Weights of a small mixture-of-experts language model, trained from scratch on English Wikipedia: 128 experts in each of 6 layers, a variant of SOAP for the experts.
Below are experts of layer 2 (counted from 0) of a mixture-of-experts language model. Rows are named router (the router's row for the expert) and show model dimensions 128-255. Each number is 128 + 24 x the weight over its row's rms, rounded and kept within 0 to 255. Numbers have three digits each.
After each expert's rows: "comes before" lists some tokens at least twice as common just after its tokens as in all text. This comes from a sample of Wikipedia text that the model never trained on. Tokens count by the router's weight.

# expert 62
router:131141125112185138104164146112110121108078122145142142099107167106121143165129133113168172133134121150136125138163112101111105094123089127090129140111087101124095082098138145173131106148089125136135162106129165161113132092081152143125139176137136095098141142123136164143109089126138131119164122169147096117126108096119107125156126135154126140154144116105129107137164183163106116175164
comes before: "-", " century", " he", ".", " the", "nd"

# expert 17
router:162127094162111123161105144117155154104112103139110113150122125124065171119138157160101092150115154129146132146116148117162143128125142099124147154141163130151154136117147126117078117123143148117111091112137134126155155090167130136175166093107078162164146139094117130053190174109152117090096107096111153140095077163124149094126144108104153151112124140176123122128158155125133150068149
comes before: ",", " and", " of", ".", " in", " were"

# expert 9
router:152167084101167140098160130104077102105095104138168136116104148116115114136129130118163121129143132111114158099141138085123111126147117107115137121124087098136108092077112117161134102140097142123145132117132153160128110094083155138136141195165147087107151134140153147175096096133158125120145122142142075148141084148113100123138142110189136169147144132102114101126125158130142106170167
comes before: " |", "0", "19", "20", "1", " |\n"

# expert 101
router:108160109115177114114158151108090114115091133115184111104100149109122135153120144124181155144132118132120133119167121105120113118099128137113160157128100089150105079114120135153138089162097139124121136122113182141130118090090155122140115118141162115093164149143130157141079104137181131111157121153161069114159112131136118137120137104167140166151143116086138087157136149141119109171158
comes before: " the", " a", "autiful", "aver", " was", " these"

# expert 110
router:107149094109163133099175157109069101125091102154160125105090164118116134161141153131175142114121125108118134134163130105124108117109112125108125138126100088148097130095118135166142094154087136115147154119134173156118116087069172132129127131135123098127130132155151156178143093127147136105148127146136088138163088133122108117154115127139108142155134121098121105125150166174143091151169
comes before: " ", " Votes", " Notes", " Episode", " Candidate", " Republican"

# expert 35
router:145149088094134160117134151097095131118132091181157112117108171111084135139137146132154171112149126113131167122168153116123116125145140106109134155115101086154082123099151144181161079113105127151155148102113154162087112113091187134117109153109145110124147149156093170166099084133166141096145151152106096156130092138116133083126122130160145156160139134085132124144148177163144126140164
comes before: ")", " |", ";", " States", "_{", "T"

# expert 54
router:133155096112171144118165145100095109112080095157147146104090166115114144163127140128170171133134126126108116117159139098137116122103126110102119154104110108171106107098113142168139092150097123127128156094142174155096136098089171127112133156154137099096144149154132164165095094115156115114166133140145079131140103095135114118125138140140133163146162131074121099136138152159133101145170
comes before: "19", "20", "18", " first", " United", " same"

# expert 14
router:125144101109157138122156172114113094099091130152176151100124140128107141158126128120162149125154100119114141121171121087127094108106110134118157155124110096134091089102129140155139120139078129123162147087117185142107125121082144114125124160155132113093136124136114143173103087123148122115138151164134091126137120115140098116138126133168125154159141090077107122117146158153130103158176
comes before: " ", " JPL", " of", " ·", " for", ")"

# expert 109
router:129147144117045123139096131114117092135151107128139105132105134146124143117157076142144134098125129112103153140092127142118124127171096105099124172124121107100106129112121107114093133092132128112109112113109139112103125103115146127133142127126144136124097117133124139166104149152128133092162182148102098099077111171177137101117129139129160132082069136135147138151093142107142110110083
comes before: " |", "–", ",", ")\n", ")", "\n"

# expert 44
router:139153103139162151118154144113103103104101129130177141096091153118094134164118135112168140143144106124120139113169128101114119129086134104095135154118095138141099100108144140171143113136118110136141154116120152166120125099088171132123132167162137072101141158148143145189091084126139130123166114173107072116156115101136105138126128105170121160155146124085137105132168179164114108144170
comes before: " the", " of", " a", " in", " by", " over"

# expert 53
router:108127107099143113142132111126106145077145065168146133096102134117107121125117127098165124125128095146098130154161097120145135131106092120104103125120120140123115094130146120182134098145124109133151137066104135124136125136103130161114144137133119153104123149141176114162146081120150131099151159139120106107126126142121136110155127114124132177138155105071102109167167165177123117161143
comes before: " the", " a", ":", " an", " his", " her"

# expert 84
router:132117130166112137118101081155149140129156185119079141136153129127159121131121132134137093145101118136132144123077147139135130158122158122148129102148117136138146130114110107130121157148153149090099093151156145172084087117174116108114093117145104140138146142150153106147131178109112119123112108132104152079095166140122140097145132124139146110117158134122138132081137144114117153084138
comes before: " to", " by", " the", " a", " in", " for"

# expert 99
router:115151091155169126132163145122096094110090109126160140084104136100123149155127133131166145146114088134104146120165120098142094125105126117122131157125099095160089105105117149147144108118093154108128143090124147160117130124069193137106128142158146108102123130154143158173110083147140120134161104141156105121155092107116119105119133118163106140172117096098113112143115184163103099158172
comes before: "20", "19", " York", " |\n", "1", " by"

# expert 111
router:135151111111151123106164159111089120110076088149161131086094138097135133166135138142166167128144119113123153110162107088130132093102108115091122132119111091133085124109114118135128093151106130148135152105116163161129122090086188129125101174150133090094154148143157148176096098127155135098154093132143095129151107144130116101140143120166132145165152139086114095134153146173139116150163
comes before: "|", "–", " |", ".", "09", "08"

# expert 83
router:120092177087131130141113100170139105130099117122119148120154133178099114120124120101128115110134137099125127120083122130118152120111148124149134140157154088095183121178155116093076113141142119146155147132143114116159115143157088102124173122113100104115142150140082129121130176111112104114098121118130151146136090114116146132138158134074163140170153158103137152142138115096098144112101
comes before: " the", " ", " a", " his", " their", " its"

# expert 120
router:173128103149088098180094124135154090122132105122119102163132125183092143100166168130057116115131171177133092117145131114141121135156141071155123106150119198120104110159132150124168152090158138143140119135099077102135108115125116114146108116132139105159108115111155135132116132131109107171083092133142161108099125137144097183119072108103143136113114116107106100132146108137136151121097
comes before: " of", ":", " round", "wood", " coach", " for"

# expert 46
router:094161126078138120125151118151122126107145112088156145128129106129104130160127128116165144160100086167101130103146118141155154140106102141110111157119104112131094095097079129109124107146107111129115123113127126152133124114090151130100147155108094146071105153120137145126100123184114149119159124135087174095136102096106120120117114111148103106101123136128141109097150141101125115163114
comes before: ",", "\n", " (", ".\n\n", ";", " in"

# expert 25
router:138137099139161160120163134111094098088097082155143149104104134116098138158128129124153139121136100096116135126169127100103125106100106120113141156127109081151092119093138140170119114129099123129157142090119173155101139078085173118125117151144159074103158141140135140175110095149164107128146132158120088127156112129156114120136118109165101163166119121090121116135146163143131098146156
comes before: " ", " JPL", " —", " MPC", " Haleakala", " Pan"

# expert 16
router:115104103147098144106115191152120135114130106118159162146156103157134120142155161108116144152085137104106099128155130140119150121129079094138124187119136114136102112160170125130073168143113123127157123125161122098142136154110118095100156115127131127133158114106119146131138165105084103139143119133127147162146121093163161136121139177091109117128135107130103101149130131116101119157170
comes before: " ", ",", " of", ".\n\n", " later", " after"

# expert 72
router:124127133142152160112133158141192157124128154156126126178130098152089125120122104162121132129113140133165165169133097159105093115134131132127081131095150155103125123146172119149088130110124119140116122167148114168092097084138100109125089114100102108184097147132121139146126137120136138136140101133094128149108144114131118085097137151124154139129133175135138126123135101135142130132096
comes before: " |", ".", ",", "0", "–", "th"

# expert 85
router:131093120127048125190137123146124142122164123110107134118134143100118138130128144103099087129105106125113144126144142212096128109168133099143099145123134210144182182116107126140159158135134103143147122120146117154169161148178073132123155111146115183166129124136144085132150134093123146121073156141102127103148112163140128145153135135144159127116085121138118129137112102136124119129101
comes before: " ", " —", " +", " −", " MPC", " L"

# expert 71
router:122103170153119093125121121158131173145133101123098113145173127122147115109165124143095131141117103110096143131108162133140112133182127099145114161130140147193168103171131175128145109080167141136123078135137136109138141157163126151177128119151152143101100111089126132124133139116120125104090123124121192129123128130153131101128127140137116083112135095144151154096120160144154140119094
comes before: "ing", "ed", "ation", "ations", "ers", " of"

# expert 40
router:146167103109166135113176165089093100108123112135177117101097150116123139139132151097158153122136119106118123138166128107120094113116130105104109148118095096151106094094139142168139102133087141135124148099118169149120124097091151116125079183131169089093131159152141149165108082138140170102154123132129088137125088126141103110141098125151124149145133125107131136153132163146130123153166
comes before: "|", "s", "|---|---|---|---|---|\n", "_{", "–", "|---|---|---|---|---|---|\n"

# expert 33
router:113152110130153115132156143079098091125117120153146127107116171112106139157115146087171180141138097121119131120150138095138083102112111086101100143114112106140088086110137136134140104154109137115133151090157183172106127092090150141125131134129128096104122138146132153157090104129141106108165130156145088143155133090117087119143125134139125153159131120096133123140195163134125098139149
comes before: " ", " the", " as", " a", " and", " he"

# expert 23
router:160088098147112114171059141117122089133153135123143131142186135159156098130122176164118098118116107122096103116085148142149112142099106132181150107117145146171102128150141126169099142089137153151114106129105089116098100102149102147117161118144126135129104160122089087124127121116089117168074112087088143135129152113100115169077138149114133059139091130164115138149154118143187108099094
comes before: " a", " been", " be", " not", " also", " an"

# expert 93
router:132153101123160137101151134098090119106119119145169104103085128102134121176136131123165151147144101146127128113154104098135132124101106117091127135107097113139095096110127121159143084140116146138127165106124175179136135099085199141143119134152139079100151124134151152152106085107156137112167098154119078161140117121121116099129122102138122166157136155099126107136155152150103098161155
comes before: " ", "\n", " was", "ild", "'s", " is"

# expert 126
router:115144120105159138089165157102087132115096106122162112115105169114111142161127151114161182135152110116099139127162107103127124113126129109112125147121098111164105099101138151166164102128107124142140144088152153168100140098088153132104109183159145113102148155138126159153106090127167136108143112145135092143139103114131097125143119139153114161155118120095095118139141166153145105153174
comes before: " |", ",", ";", "\n", " |\n", ")"

# expert 90
router:110160106117164129086173150081092113105088112148160146099082163115147141152159129138160165132150127116123130125167136109121118118113116131097105120113098090152101117107102137178128090151097118116122170121146173180117127076088164121124130154136120110117150148152133145149106094098157144128153131152153069143150101110112134120119132137169122144130119106096136121149168163150130102145160
comes before: "|", "-", "=", "^{", "Personal", "Population"

# expert 106
router:111138115107156120106170168107088092115090111155169121093122160091136130140124142123160177141134118124119134127158126100138096102135125130110113145094109126144107130104129127155109102129083127141139135102133180160107114097086163157116116216159141099128141140149137164161095094106162157123155143159136075147138105124090122090124137150165122157156140116097127110136158163156127104129163
comes before: " |", ")", ";", " |\n", "%", "–"

# expert 66
router:113125145109063146154127149122138101114134139130116090200132175120125114111097120110052109146135159137153109097150104169131125150134119113142084141126156126129174148140140134121116160083179127144107166130118073122155123120146125119120160108128138140164131118142138080123128123171122111139097134138152200164150105139119116164123145138099077124127128138165152157128118143132128108113082
comes before: " of", ",", " was", " in", "'s", " and"

# expert 112
router:139127117098143139110169129106100106114090092151138153107093144096140149154127158119171156137151100130114137148163112102124117130098114123105127137109107093141091126104125148161135102141093110140135163110153184142119113075087145148124123167154123080086150140152166149144103090143129140119154111137116079132149077110124117128144117112178104142147114102088118095124153181152126092154173
comes before: "-", " ", "^{", " Swing", " player", " at"

# expert 73
router:134181124101167130106161167089078118117086089153169143095115135112127142166108141132161160145133100116116119105157119094144120099119132112092134114096088099143098102093133131173128108130123123148113159106146166173124127101095135132113135179171144093101148166143155157157087109132162119122150102130140103127134086101110103105133161136170139125162130127087112120128167161157131106158160
comes before: "|", "|---|---|---|---|---|---|\n", "|---|---|---|---|\n", "|---|---|---|---|---|\n", "|---|---|---|\n", "=="

# expert 91
router:086115145146114146104096122173204125141137131079111134111169167149121098108145114103121121113137139143125098158092144134084115179113119108141135130113123144126150142168166073126141121153153130135152156121145058083122133137148097133106152108164138160129138125144125119119141171100114100136109173073129128138145119130137138162139141161103118123139136160097149097092136139100129117100079
comes before: " was", " the", " is", " he", " had", ":"

# expert 117
router:110151163163098168072094126106145110144131125100091113169112115171143149128129137121081123112108111134144139136147085102123152129144157182133127116110158175117127164108161143115161127132171114156157126102149105091136127161143111105147126113092120142109142113111106123101137124153150096137078118153117152116154137131096103131083143100146106111085132103155103097139094100133132128131125
comes before: " ", " \"", " —", " Team", " No", " Total"

# expert 103
router:109112157118125123134115133170154156136159127156104142118170118145101121108110125154135147155129151133149152150083169119096102142117133105124148096128149132128168116145125103117100141147170133101105109165128088144142095181166082142167139118087134193121124138083137102105115162113163093105123139152146156093077174120115126161158099097088149103121171126135148125139118114098111124118105
comes before: " the", " a", " his", " its", " their", " this"

# expert 124
router:126131097106164138106172164100109086115095099125169110100103143105114161166130124125165149138158117124111114092177129095129105114117114101093124148114104083145100101104136127157130110123115118130149163103146163162105129079078169161103134151172137081111155156133142156163119093129157127117160119127120083122161103095122115129140098122165097139149113137087125112127147166146145100150171
comes before: " as", ",", " (", " was", "\n", " de"

# expert 82
router:140088140076115146176096125096128162107186176106143190141133153134125087128099145098155098103117164107121113132126161141129173143137110131087121157119109113096148118135145114108119140139140125149095123138128147166146151129127139149130124140106125099107142076136128184145120148170122174142141180128123098118122127101101149145158133131137162135080101143163160117073130100148077138144128
comes before: "19", "20", "1", "2", "18", "0"

# expert 89
router:145131116137175147103152138100084116125100117150162119106097155091122130167141127122173168142131141099109151131170145107121109121121124119111138142106109104121110097110104136147152103139084140147153150109141149154136117111079136135140096159145130084100150135152129156142098090151158148106153119148116072108155077125124094137127132136165146180161114107082114091140129148161145093175169
comes before: " ", " —", " +", " −", " W", " L"

# expert 69
router:111107103128095155150161133140195144088156130103118133175147146126075130126151162121098143122141133100130117106133127153125130140097146142120108145110136118151099192101134123118143172129114135120136102119147121132118152114153130162135136099114135137109165110109152151103124152113134083061070091131120155128163113139130077150139156153139125117104122074124158143094159155142145136129136
comes before: " of", ",", " and", ".", " in", " to"

# expert 41
router:112086096155098089113132131134149134148112140130117140179192129167148121147141115127120150141141121107163152162117130140112090095148153134149156146150125194163107121162106142136130133133155128155101118118107102135152087117177113144124137102155120108120134152121114128107137121145089155137141113138115151125092137122144100100147157100158152117092115135151158147161084124141161170132076
comes before: " |", ".", "–", ";", ",", " |\n"

# expert 20
router:139131132132126094139119128142108150140184158146093138127121123086105099133103151139061143139135137140083117098133123161181152144128193168115096124160151153097136132087153152115131135139130143148123152143115138158110173165187144124147158126132098152141141099127100168127126148137137154140128144170114121113145149123123146117145143178116096138137133098119129145100139091159079133126163
comes before: " The", " He", " In", " It", " This", " She"

# expert 32
router:112193106127103137106145157156132137156098091135138141078092181104136123140149103104159165122127141148090158144178139165112144158106116128125125144095141119129105146163118155153156121090126111099126116081133118125129120112094138137116116149130155121087142139112115128133106158099148123106164113136145126123165125133136112169150138152151150106154115184109145142126139135150127163160134
comes before: " was", " is", " he", " were", " they", " it"

# expert 26
router:117146171117139139168100098125140122109142155147120126133165159121109120123158103150119124135090114162122111140128107171157153157149127090161125121144146129144159120188140148079094115119121135146142154112114139124156136102196092157166137118081107145169095098136118055118145144161081098129140164113149129118124128096118172131127163111111122129109136146120121107116122076081120159080131
comes before: " and", " ", " which", " but", " the", " he"

# expert 94
router:111156089114174128107155170129081107090095105151150142088118151119122141154122143134169138114146107126124132136160124101128137118107117110107131145122089090133101105098128132154128111144087133117131156111162163154103122101081147106106105153152115096097151152145134153179093089128142136121167134139143090134151097113129116105141116112155130163165114099079094136144148150148139087168155
comes before: "20", "19", " York", "0", "1", "2"

# expert 3
router:135147106137168146099171138095085112111080088143160138099109150104116131159128143129161156138143119127121137129149136091130126114121115109106122140123107109132091081098112141138135111133100119118136182107155171138133111097072129153134118147146147096113139152152135173169090091135176124103168114148132090141145097117128117112146135135166130156177133109094091108143132158143102100167160
comes before: "0", "19", "20", "6", "18", "17"

# expert 42
router:096136121129121125116136092097138125133079109137117128142134117091168135132099147125119130151170121148140120124076131139125127144140130133119150154187127128119156161122072114113068171138160161137126115158087149129144148078115119119130115114129163168126139155158160073115121132100142132139094166136157142155139133127127126112126131118122111113090116114138127148109107111106126127128109
comes before: "==", "The", "===", "=", "In", "S"

# expert 27
router:155149120130174126133164156096095115116096103152150128100107147092112155145123148137181172146145121116119136099153105107142099104095106128103126162114112089140079096103128133160121141127091124131143166104155146169118115101089127117111120184155157109113133128151116171162083083104163120109154147132140095125144104121126119131153146129176118160138153107088130090134131174165131114161160
comes before: ",", "19", "20", "18", ".", ".\n\n"

# expert 77
router:115124101107080129098119139144175136117139149127128105173128087147142167125150129098124104115122143112130148137078105190120142135152115143168110098167110185152119153118112137132145114093122124121111091140138106161137108118164115127127121109124109109151144117154154138131167111119113145131135161146102112128106112185158137125153148160082160106106125103144134102147090067129132164114108
comes before: " |", "0", ".", "%", "–", "°"

# expert 49
router:119127101141159158100150158129114164124098107140165138117088135099084149141149121119160179131102130158155119137118123120129150132134119115133100119113093138110105081145179112136111117137136167113150164169084129178112107139103132129151121156108150124116178108152129172100139136139110116122162082165106138126133128128132081138106131131146117157144126120065114114168102118145124097130166
comes before: " the", " be", " have", " a", " make", " take"

# expert 86
router:129158092118163136149163175098082152103088096134173144115126171104108170145141110128152133136143097130130154101148125097102079106103107094106133121114096082134069094089148149147104103132115128122140150085134153153112098088093154115129136153116148100126126136139136177157104113111147127118143109159128094138191098117156098117118106144153081154134115099098120118124148166153143090151152
comes before: " of", ",", " and", " in", " (", "\n"

# expert 61
router:115119114136082095133119162117163087069108132124132130115121155178081138132182130107105097152133119093118151152166130106129148178158121128124161145120155114130098130189092137107132105079111109128164122116152156112136097179119137131112163141120152148130126095113148137131113144130121158136072091129143101092153129075150103111096138149105101148151094083119146158120172124137133132110158
comes before: " |", ":", " of", " School", " |\n", " ("

# expert 119
router:107172112117153137111161159097101101112108111173146117105109151123104130150146141122166162123127111135114128160156132090134115112130105127129133161106076100152098089083115127165131100119125117121134157096137169167116132101077166135104133144127127097095135150175141161183101080142145156090180126130146098129141129127113110082132113125166130157142141120105124091156178163161099126167190
comes before: " |", ";", ")", "–", " |\n", "E"

# expert 8
router:131148116118151128106166149108109123126096067137144132102097168123111124170143132116170142145157100123121154110153110110125133103129114117090107143109103091120105086104158147146135093129086103154146163133157169165123124086083173122132112139158134103093137165134127143146107095131162139143149112161143074149158100119137122095131125139165131166130124089090120147119140160180149088153154
comes before: " in", " of", " and", "-", "\n", " by"

# expert 80
router:126131116131180158133161145087105110110094115171161138089096168120112130154142094120167132135141115108104119095141131115127107096125109121109130149133101086138098125101122149148142109120119137128145183092098167145097130111093155150100141175131150103107136153139137151161087100108155127093150142157137082154140089101114127105126112119162158146170134125094118123122160172160124105155177
comes before: " as", " a", " well", "-known", "18", " known"

# expert 29
router:133147114118176129114172161094099131117090093152164156099101156121128149160133148119161155128160115113113143092155138091124097116114106096119126132094091107130101084098121140144126085146114161128138154095135175151119106106078162128121123160152131104082150138137135158172110087130164139112158105137127079151138101104102093123124129108153101164169144117117138100138153142150124090133174
comes before: "-", "20", "19", ".S", "-S", "-A"

# expert 45
router:135150106118153137104162143100105102098075107160150128110105150127122143152107126129155152147154118134125146141152117097123097124114101139111129142127089091154085086105133127136119087120089142139159148107158179154104119109074140140099117174133157102087173122146123150162093089120173124115144124160148083140140102113107124108133122124158132152162140113093102126122141164166133116151170
comes before: " ", " •;", " Total", " \"", " Best", ";"

# expert 65
router:133154094113171141109173162093100114110091109153150115105098134098118136145137131095178157137144117135128113137160145085132115107102097129107134130123097083126089090101129136116141103135106122131135182114119136165114133126082141137112115151175115083105144166147118158168115096099156139105157129121146075161157098118121098114123135137162128157175136123073100102126153156165137098149147
comes before: " Species", " Binomial", " the", " Genus", "20", "|"

# expert 7
router:142120168098106127100078078144170137130140159130134129144105105131166144131090130148152096161124152143156134120137136125087116150121177132191133097145123142097144124104122150139144160167138117119113165144091120129149144125178114123110161131094119131160092121120121095120132134131145148172159130124119122092121146135160144138080135138124154153147109112149173139162122124119120157095096
comes before: " a", " the", " by", " in", " an", " well"

# expert 55
router:130133152132139068170125131134123101181163098084129156146121100097129096098133105148116118091113129142137094111075132116133142110162143149140108120092169123112154143131105112138153136151119160143143126121123120101105131159148115138121111104071092192135121110117103138105161133107164107138093150135150170133108123163140176144081111129102079153156126103182117103153124149141153101111157
comes before: " ", " The", " •", " \"", " Born", " Mid"

# expert 12
router:121162100099154126135179164093088129136098123171140148111099121129131152152114131079158131126142111105100117127154111074133101117131108121107132154113104110090094124086110127143136122130102112127123157104160163112118119103089132168132098195122148078119146153096126176161102090134143138113168102117134067130150088107124100111147110104146139124151124098100107112167144157136133089159170
comes before: "20", "19", " century", "1", "2", "3"

# expert 10
router:121143117133099109140107126143118131143172137138146159122187098150112093071105154134089084123118137095150100138125112145176131133124145148152147121151147123121146179133121152107156150142114110119083130131138155087098143126125106110105104104139144165135143098119057146103121195138113087132120137109104142139112107118123096109117111122124114067119168117135107136154085126106119167094117
comes before: "20", "19", "18", "1", "2", "10"

# expert 39
router:100167100094160121133143148102096119103098115158167140098099142092116141130151135107185160125150104132118139134151127113117090127127133097102123159123093078148114086133140144129126082126106117162145140129144172153126118091073149106113093136143124071098156116141137160127119102125148110117143140142146091135149119115145099112119121114142119150154140123094104109143147164174138112170164
comes before: ",", " (", "\n", ";", " and", " •;"

# expert 5
router:112112162149102118141078081088163143113132151124088141155143128089175118142159156108108126125125155139157152108132084143148148131116142120153122169152170152093105132123130091126113134117174127119099100148145096075119088111179111128129099112148118145109113102113106149118152136110120087092104136104114164121109137162151150117166138157095138105123137177125140138117103133128117136093073
comes before: " in", " of", " on", "==\n", ",", " at"

# expert 4
router:160146100108147175146123170107143155121115103098116140105122139132111101148114149083115135095150129119102112127121143098121147087110117126133148125085115125141129111137120153128145109085134148150124161107100154127133118119147161155123142149196093091117106164141151122124148107104117116095158129161100127106146117129127102117132127089162142151130125092109141104164140162170151126112121
comes before: "|", " |", " |\n", " (", " is", " and"

# expert 127
router:144153094099164128114169135095093095088100114153135123095107167081121140154142141125190149124143118115120135122169118111142112117120113131100132143120108100153109101082122153173128097155096133124147142125129162162127114104094172133099114167166143085086116133146155161162102095126156161122165134140147074131135115112137108133135144144156103148168146124084133110122157171147129100167168
comes before: "|", "|---|---|---|\n", "|---|---|---|---|---|\n", "|---|---|---|---|\n", "|---|---|\n", ")\n"

# expert 88
router:119155099116162130103149137118099109116109112157153137100099144130121137159147168124172160143136109129101119114166108095121108142120116099101140141120099090150101106079111136166146094123109128119131160101121178164112129105076152136121113138146154098094140149147161139154100091115166158125153118154140091128146095101108111082137120138151127150142131098081127128132142153140131105163172
comes before: " medalist", "0", "|", "3", "2", "1"

# expert 76
router:128135097118129156097145149103104138097092128146169138105117133118088152134118163110142161108164137102093133149173113122173112129098106090112157163105120121134093127117141144145137124151114116138135135114121145148113114101093175134135135158135138110125153129137156157158081118119142102072117062138131094100166124132146109159136146108150112127132136073118162116120166172138106100137147
comes before: " of", ",", " in", " (", " and", ".\n\n"

# expert 115
router:145149139114059114158089075144145116123122126136148124169168135111142099120105108122115135112192145118131062154132117165124117125118136143160150128146122136140168158126162101104176135105136158159155136106139136151140128150138128114112109126110136141152096142129095068109151145158156153155083085159088159136105162124125121152101154139085120123160124163164113138111135094121163129101130
comes before: "\n", " |", ",", " States", ":", ".S"

# expert 68
router:143161111112164144109151151095114107115113108147145141090105141111111144142143159144168155129140115120113149122155116072111122129103098144092125151109097109143099106101118136149127094145109134131113155099129180146114107089088180137123117160130144100101148148164136175140069088147152123098149123155136082147165112116114097115125128138166139149136137123077107114147156168169141115160162
comes before: "–", " |", "′", ".", ",", "°"

# expert 100
router:141140104127076108094120143194120107139163154119127079153161135105115159144155083112052124142094134110118164133134091125100155100099094112159150105097112119104143094136127111154143103126145094126116130163153127146135112130155109091118114118144095102139108115099181139122114109122142147156089153144137109103156124144128115137158114106151117096101157112117156144137123118154109116122114
comes before: "0", "1", "2", " |\n", " |", "3"

# expert 31
router:149161106103150151100192156122100105106090103126139139082097154099129147172128165127170142119145113108099130110168128113121125119113125096091120128132105090120092090105128151156124111164091137127131146087129163138120125115091182122116111160151126098107132125148161137175070083114134144122156094135129085122142111110124099103125123115158115144147137120086143111108150172154111101142158
comes before: " of", ",", " in", " and", ".", ".\n\n"

# expert 37
router:149139110109132128110162159100104115114105090127168129097104153123133129139137123143158158128155112101124134108160149093131084116147112102090135145104126082148098078116134141148112095141113125138102147116134192166106102108095138149144126194139148084099116139156126153155076095109152125108155129151125090142132137096138106125117126132148102153147146134103131106157142193160113100139172
comes before: ",", ".", " of", ".\n\n", " and", ")\n"

# expert 60
router:119141094125170140123153152115086099118097109140163120103095136104109129182127160125160170132132115128128148113178121091124100118119120124102124157116112093142114115096141161154133094128097107120140163103138166139109122097080147121136110144144127088122122157148140164161110094128164143118167110150123070120132131126119120118144116140168125159164119088091113099128157163159132104143166
comes before: " ", " |", "–", " Swing", " –", " =\n\n"

# expert 34
router:146074117091106165104118096127146160140136121143081151138121089154122094142141104141110144080176103116160102116127090141180159099098145152108161084123125148115100142130129174147110115118120132134164144115140071109102123142158118110098098134141135136096113136116115121136134128156149124124116145066144149108099107135105168158141102130126127160150132120143127164126114109084156125126111
comes before: "-", "|", ":", "The", "In", "   "

# expert 58
router:107148118108166123096167179104087124090093096155153147106101160118097132155132152126159142140163108101122134119143122102122118107107102113115140132118113082134089102104119122150114084140098134137143162081122167131097106105093185131106113167137114089087141170124156158171099103110135133110166117125117077134109116125120106107142131116142110135139150118093114113118150161165118090144162
comes before: "|", ";", ".", " Angeles", ");", "st"

# expert 13
router:139113118126121143127122095142184130113148121108125083141125118145115128080106120133113113115139115136136147115102095173116116137107141156145125088109132112102146171171160098117126155118110104134133071182111112127123156151175118099099143114144139152161140140145127117081134141129112150114107114077120136128112151149094163132079081106095123135128104122134130099154129119087082150102131
comes before: ",", " (", "\n", "'s", " de", "\""